Experts of a small language model.
Experts: 128 experts in each of 11 layers, 32 SwiGLU neurons an expert, 4 picks a token.
Below are experts of layer 7 (counted from 0) of a mixture-of-experts language model. Rows are named router (the router's row for the expert), gate (a neuron's input weights, with its number), up (a neuron's input weights, with its number), down (a neuron's output weights, with its number) and show model dimensions 0-159. Each number is 128 + 32 x the weight over its row's rms, rounded and kept within 0 to 255. Numbers have three digits each.
After each expert's rows: "gets" lists some tokens that make up at least twice as much of what it gets as of all text. This comes from a sample of Wikipedia text that the model never trained on. Tokens count by the router's weight.

# expert 83
router:077121096146119115170147114105094109109081109117186153186169132140097163066112149131065149143067081107126180127115106114153097149137076100142168079134138063158143140137140088104124146098107101130146177097137115113082204111174145144138155146142128117107112170073148130150052083111138105157120100087198130049089136119134141145111068122162154124133137106107171130168093168119156109118132113072179167127128141112144120108094079132150160169137129090042109156098175080125183161169094095
gate0:129070189123084152143102074124150145130154112141163053128116143112141170160128161096113150113150107083161131106120176099114126151157174141140170146126096151170096125100089180115176120128219153064077069112149104092078180120124122126107118109185094089092106170126104087176132114108104150171172118105144117106055066153062116117110093104150065182155091134105095130139092135185142130151098125091127144081156079115131109139162104141097117136119111098081144141111142176147181140172133187
up0:167140109187180148147133144121132150168126090096086139124186109134138113143132143109131137090222108161156136147186136146126162122094098105189104136164130146113091148103130060137098096115134163170122173121145102071123108148117163143113085124176083078178163127100155186124111153183097150125125139131101100148168205160177139102125218128079127067149146126158086098152136052155129129129135073119091116152196175121163139121106156138148105155133100201148081094155156168144083108113123135
down0:153159186140096121188164143078190138167153118145073120155101137154133103140150103150105101122088090084093112169147085098136119174085108105136121153138147129163094099087136172194131060144121156124091161175152138152086143156172171100112143102042156150162143096107077115111135114118087161168186117102113128100177106163147198139137126059101148169082127187101138166094102168089102121190120106135097101162147143069143081118115132145219143123122126169118137117103119110155112133177159118
gets: "\n", " ", "–", "°", " 1", " 0"

# expert 50
router:074150128126097123140081217123124133137124154081192138193108118102133179128120117112133123092120104121157136153153121129161154119163166129142098076156078078098090128123157134138157198111139131087166255120151154199191141120145168094168122095142120140162134105074113110105108143104114111117107117224110067087154129099072095160107113158152132166143112132135160131143146133135125131060134125121047141123132174165147155075153126156144147123108141111089102141090147162115145110114127100
gate6:114113113171105143127141169089145120141171189139112134082156132137132119078103120050096117105126105142122155076140101111176128130163036237098135168113172203184153120129134088162138174123170131138038081101117156155105160132153076176073126189150089149090134120128089104104111176112120108112108165131163175154149124050127131131133149131145176159123144119150147109099146083096128172127102119133127114110177140097199093142096163127116145136121078125114092167155135157103138107099167102
up6:113139128116096165074158184121106122140156164137112113109153160150120168108107171080130117093132078159092172051117083115100109220097077138095143177138129186127133111121113041175136183119146145129142135151138175127146147161152051150078097149147075121123117123107126067133175214141136063134130115141119140138163138056144115117140157159118119154133135094134170136179157116105176149112106117148144085123179145115083130131145162080048123143112121094142097140124128155132093142122200187
down6:141141133153142119127160141139142116076127187070082076139165136150119114129106067089081143132109094134112148151118162052131181156167134158117147167138091081157080176130181222158129192166104091132147123089078119161173121128106186099127134132125071150187100119082123149143129150157161140137149077194158102119162098121159118173128149132132082118119134083133170096131072129148092167092109107141141095149156210210148164122152112156112127165070134131175150178136134127109132129087158148
gets: "\n", " well", "year", " self", " half", " List"

# expert 119
router:147119119142141131164181090169137092084038133213121194166115111082129088112081144106160117140174149142105141087169158085152111104133146157145129169183082155189096160071094121102103128102123153140146127136218141108147157110106151121154128172155172172123105165142195146105126115162135099104139140065148087185109062146079116073109131115171097125167127121135164065127150110094071158075121153150104118127125140174122134128090128101165138178114107106177079171104153103145147147127123126
gate0:168137133139181158141104102189105071138087165124109114077172112109175168153167095152126120105149149126132128102113143097135113152103140140101116131102087151113181137092120152115099049171080130127106125102178089123117186120085105126141100157183121101091170112156048149119164167054104138138125152119143136167122163131100156138123150068103131202093082132158122169082128155082116120164112174118127122195174117158178097134137113160103134105085229123169123117093143133096052091089100136
up0:105130189160178162208104130169096149108110147186119114095170104125185125179179111145148179146048099085133106123078135141133171160120131064117141088146089150144163112114121100129113086129149142064107158141180161137137151120140102167128147121141131136090158110138109172140130110076102138149148140127179087174099174161092113132148127115166127119138105125126149151106131087148081121116126150146150130136172131168179085176191087181096175130094178146129153144106142157069006098163092131
down0:132062089141145130088113111141168116102177166080131189139083092175094140148209133096120059159166067110108139146158144102121168086157119096089117176117130129132104150073154191139084108125123101145087191158178168137092175106139075091139122104128115148105150153154150135151205116122160106109116109111070167197097181124138130146144083136170178175094117110143110069106153138142133122130093220147129067155129123177153076108122153151123134101151155168134163137109165116138145151114117114
gets: " a", " an", " on", " A", " ", "\n"

# expert 73
router:181112124132157169137137122108142183150133122096168115135099132116125117115111193219165102148122154092074150131144134133158126161106120093098179134113146144123150141185169188133079075094179156114108119177072067082083155143110141194080109180129115166115083099207144121120098110117103155141168128113150111100150134131118090116110124116150132119205138064114137108179099064165105080167085131146200131203162105109130149117089118158108108070069111127126110113173124156092107135115128147
gate0:097094068041154144090170173165118140107128123123112084145083106184150152114108097063125138096195171151128138186092155167123063107152103135127190148084096154180141153101143147150099097112113179102135112140133088184115080078129155115127136086161164080120093120151168111142152154116145192144138137111140088142125109083087178162107068103124091086151128120146098135137159173147142057105139159129124181108107129095152129143099223160093157109138107105112127120103087142160189101121100159
up0:127156132120154112127108122104120106028137162121120144139077131123112099133141088078127091120101116148140180130141170113086107132147089084058089048109152113118113076160110124127136160135141098148130099122160192122087101140162192113138156117138076066114196153097134145120090152176175098146128119123143159118148119095184133160112100086166180144085121164055090165103159165117139152200153156110137163088136099157126162123139185164184125148157077089159092154128131111085213161107104118
down0:175057122074191154070082081097109123131158127097128148125095125187147149195087188111132136159150121102109148142158071127131100174100151118137185172108167083176088167141126107141112125090138125115137165116153193064130108095118162125115126146091195100156156123086130147134108138148122149115044144083120144169109097132114118100142156133129153103172164094138121138123129180095184130132197166122175114117145176144041128092135117112104063081143156124094095118142127138125095128199099165
gets: " of", " for", " in", " on", "et", " at"

# expert 85
router:065139118141089124128082189133104155140135159105180103190130153126139171145119108125111108116133127100170120153131149134164159140159171126175103063134106085068080133139125120164126153099161153114164244100112174203181142101162146079149132111157109147156098105081112095090137112125139133137107137250122078081163138093114131154144136178147130148124118146132160038177167118156115141054153101137075145125140180160129138110178171143133149131123137118106102147080136157119133133121141098
gate0:135064114042061156118178151169113169125143163145094087132145149126110148109141158082145191084106172053083122125140166117149096168127113110156138129166131151176136136197147112190114137149107208121131125134098158124129094109087080163098126158071147148178143125092132119148083126124155089145158121121182145144147133148094082113142114099186105129142116111147060126111110089079123139111136172124118126138086150135139168154107139092155158180134178146077198061090161140151084110137174184
up0:138160163150173148201121094112149067107141104044170145104118125128154124099106085211139078172143161165165051141130095179138143104138139159158133129127123076051093127109082138102133084111081085123121113105137108142092139155142184140130150084159100146078132125144107180118144117140135114100116113136053110107131106098139143126084132133133127128171093120166177124146159219154120093173092090131156150124132102100151113075145091136075161109146090079118068171124068120094181140123123081
down0:117135105135140134123166116082100096123141130094080108205173175138172155124089139142130138132162152136110129196063190109113114072091138164118133099077097133076155143124162173124103165142166154102111164085136158164162170056113114105134092142105119098118124145140147080151135128107103100069074126108148125175131093141052179083075166111090145122119118114201101157114133126146161164133121167169112137158091211112071073137181158109111147136147196144139184109166129129112129147149189113
gets: "\n", ")", "\n ", "\n\n", " †", " well"

# expert 108
router:144147094173206123114192183098108107085150082149070101135158122120184150124112138164109110041129161103091160125119119155089135170145162108129120190137180105114073120106073161113091137156182109086150084078133159126146071170102166142117082120097091088147127115137159079120122150152188129133103120106110146140125154161069144171101134080153051110110105119155130134098137066106106106170182169147094164149135178140137155157107108149167127147154113061181103094178127123124159113155096133
gate0:118111184139157138151094123103178094117141071143121198121132105084120111170120115110149106157064121123143148154167123141115165082117108119172016114108141130168149117075173106189200109135163127132074091128133163119139097152124111145173205097120081161118192081126144141124090126140147126087089117140141214130130142061149139141151139177118098167133143113090149121101153112104107185187187071160129109114084058129108153158136084138159144082092099109106151148129089109130137085124135127
up0:143100115115166112162133157152108197133121149071135131138053150110108127080198216133121184100166102154169126147145108121140078086118097094128146095126019141094139100164140145086142105122113112103165117167157118110097096148125125155111105166135131105151120151118092151148147088108112144141133128152181081140137132094127093110089134180126180173142121179137125158184087171103114097147102133163140118223105108172154090075115155124063157112101208131131098139107126133117085137162146206
down0:078119157134151133165100113178150185172154097114148121095122132151178153075110104093127143092127107173109080117122089071124074114107144161156168100083138157148081087141141120086111152087143129126164161144156186166108105081122078094149111132128099129172128116146133120132150155074162127147116126095167126095113084095092085146139092177099084165146149078119183163116184168116118103087032115108088132134095086140194111104146138079207090133169138146102109136106074074081188121109158145
gets: "-", " \"", "ed", "–", " was", ":"

# expert 33
router:117125126134116142109115123184121099074177119137131111193126078123079114129153077112081109139131074093149149143103135100146088120170111115137119115110194088167074088129146169132096122142176093125121130174114090104098168160129175075184117093131189181159085123109180131103068111135136061125097180187076083160151148113096191146125121125125144172151114078092122095176093112141135135145069093140147170102107123146151059087158173161105102148094149102106068104138189107107135175095135125
gate12:135103154164109102122113143098162121168181164172194153154137109109177130161155069096121119121147121117096188133131147145144056183170164101109076105100168108155098150185140077095105074151106068078118107122153109144146088086145113130139151183129116099132180100157144126181148094126133115134151088150058110147112130106174112120107126102132135150222148086114092102124150127133068103129103141105125180129118084076187143114139069159140122109130088097169194116100159101139186079061121140
up12:077139114096147105153092098101098120140086170145117126138129186139101178111077136188109086072175073136080138106106101132112089182144127142127124128117155144174112098089078145143099121100114137142160170191155099124089118128163085158118120136114124101116078127171096146059218178175096162091059064146134151085117134170127130127129191097050147082134138137146118158125159133153098098058163166146086122116105060145142133175096130123136172146151151169136117120098109099111082078155132116
down12:144151153164054152155109119133108145099114164128108119120142113127112155129162183177142120139156137135125162128126111121138123195130142125085124141071174181094146147159164078124151125105159107138156145147208084151167142166087099144085133117104132119157074135140181132146173082147118134102125150124121088201224193131155138121093152135061105104077161229115103114126160131095091076123133131075164155132140096058081130076149188124130154130093131143076145134104062121145116111082103120
gets: "-", " \"", "\n", " The", " A", "th"

# expert 116
router:099140095120127113117098104187098151119201155083147127170116140085140140108084126167089093134136140129166092136135163100153135143194123121128126111186114126080131146134078137158106145100132146155117151141073154162155053125151126088095071119179116159103093191123154105074098081118126105142128157196090102088144086134096180167155131206137120141122071120142183067120119165201142140093112103149113093115135082092091104123182170083140139064101139064112100124115094123116083150088179108
gate0:104158120138118154159149137181094128154137139179094123108114138094121158184126153157119157132094097156089078075123110136091072101104076133078083133207109147104116086122160122133095137137079140144132061131125123092116089129127163123143080094079123187125091172117168124105141112142154083099079160078152168138098148104141213139169094148158130037127122168070111167155122166156164114170128054158168063097115115152154132116075135088178107138101135118100112115148111140107089160081119188
up0:107151128170182132122135134065152135120098135090150075167149101177156137105087078100143094143111134082113184162123134109115144149111131090116163105123149098110111107166121116081164110110181115133148159101171088130176167136115144143149158162168121105085128065118095093131107131127153149101134079187095096138157116090139044154112150142127141112098119090170116118117157173058169173097182206108145174196140119092059081124134111212131141159166139163172116167135156135128202099178145120
down0:108068166131151097202110071180099088090119184125128109071169129114166174119104154158108121137107140107098082133128147088159118156104109060154117120093173118122179136095104102079141085076133101103133187092154150131144118067165141131108120112065148101138122143165173164085138181106135158079126117104123158114110101127096141135105129084156112124138121138199125169155096080151167102121121140146110096177125179112144177056149074110095201138167178173119133073101132151145094081105119179
gets: " |", ")", ";", "aged", " —;", " either"

# expert 36
router:085130122112117140116106110135090148073129165106122070144079160133170169103118127137088098142092189074189148166146137109143167158195137113119040097160141114119123139136135112147090137066130135102126165085090174201190121082122146097080150076143127158181091145091084137108124066100161134118150150164126142091158122133124111191141114208120166149145159115131142062146155138196145158128111170178062117156125125140081094117170156151166141074102143093132090125145163105091133141128164142
gate3:165139158075088084073152110066195119171050135132181138126116184099135125160104111126074154122165120144085145140116146095101101119086151140104121138087123101157145136175095106123138142178184160108173110143099146115123147110097119118166091142145138127108149145106124107127156179162148202159170122095108130140093131145138138066190136166125088122136097157160058114147108149143162077067168102112173123110114118129114177100129109151144148084160136096092201067163156122168149029182102139
up3:143147148122131176166144176116057127167158174082093102140124123099118141145099051062144126112093200073172144126112118163124140101118118041143082146107157195125120094166102113171112110162069133127107119162054179129170114160068062162150187153124111078100125139126104110127109097134158157113113172107142183139089088149088090151154132156157156125182074195141167092116116159121109123105132104107150138144109154154134183172147112147172104129181158161152160098084117130151123118115112127
down3:114150100152063131083140081075162108114125105200156152106158163152170135155145169100154163090149130153130186089089145169166106138138130134097167119088168106129137180136130145142101123091061044135196156134112110122123169127118119143143130147111111113151101062103112095121148114149165112170168198094150102152154150137098157036099117113153160099116089107111075104166107101158123158113140092105116180031111110078130175126102080118112131147161191137156119161118120119140167185167153149
gets: " |", "==", "===", "|", ";", " —;"

# expert 51
router:201164129074146186152224166116158161131145085138165132155132112152089121168093149193115159142150152106144103127160137109118116163152160114105127113116181142129128150149126152158120150128148149090106097170105100115098183101042161168037100150088114107066170108175100149171179075112104153142167098111148182157120170174109146096104158131168115113148179109151149169116073078171131117167089117118176154151104125157175118166109134099122129123098116135123132171205090142112151095133115123
gate3:135143095170068169145081167146113127128108114175147118114143102136155167119116174124170112133128183111151039105148072112101168135118171146141134139128120112155111193159137101147115177115120171194124121170139098118090173143094043159123102097116117152131102140163098128134122101149143140112155142079184196168123077151153160090153229140161164165096133107199123132140151128132163094086186151115138142071093131160126169155184114112190111158113120158180168154165123157099169094109127122
up3:164106125115066222146086141096106125138124109127107094097117122120147089119058156169124109120081155141182102132131127100136130161144132132097101138088101109123147115197123082130124185153128143153149134134148063087141187103089048156072112173132138151100117113134123129094123076141131160067143157100134133161190062127177152137129181023125150123091138150145132094157117116178091137124157188091091114104092133151118141106144157172159150167150118191159151107157101112141081078137100072
down3:153099122105168102142129138120104120100059121150169130131106084139165147151133083112102119116114079128056141161135097128079117177116080134136085145061118125095180127091162143084122175139097081115115152076167118124125150110135117136145140094133062080141089164126114136143129142108110114095156114128081108104206096132096160103088150157109092150146127118100138149143136123044188131011170124161172165126136128151116084177055172089153083054103188163094089144126115138157116131153149142
gets: " of", " with", " to", " for", " from", " over"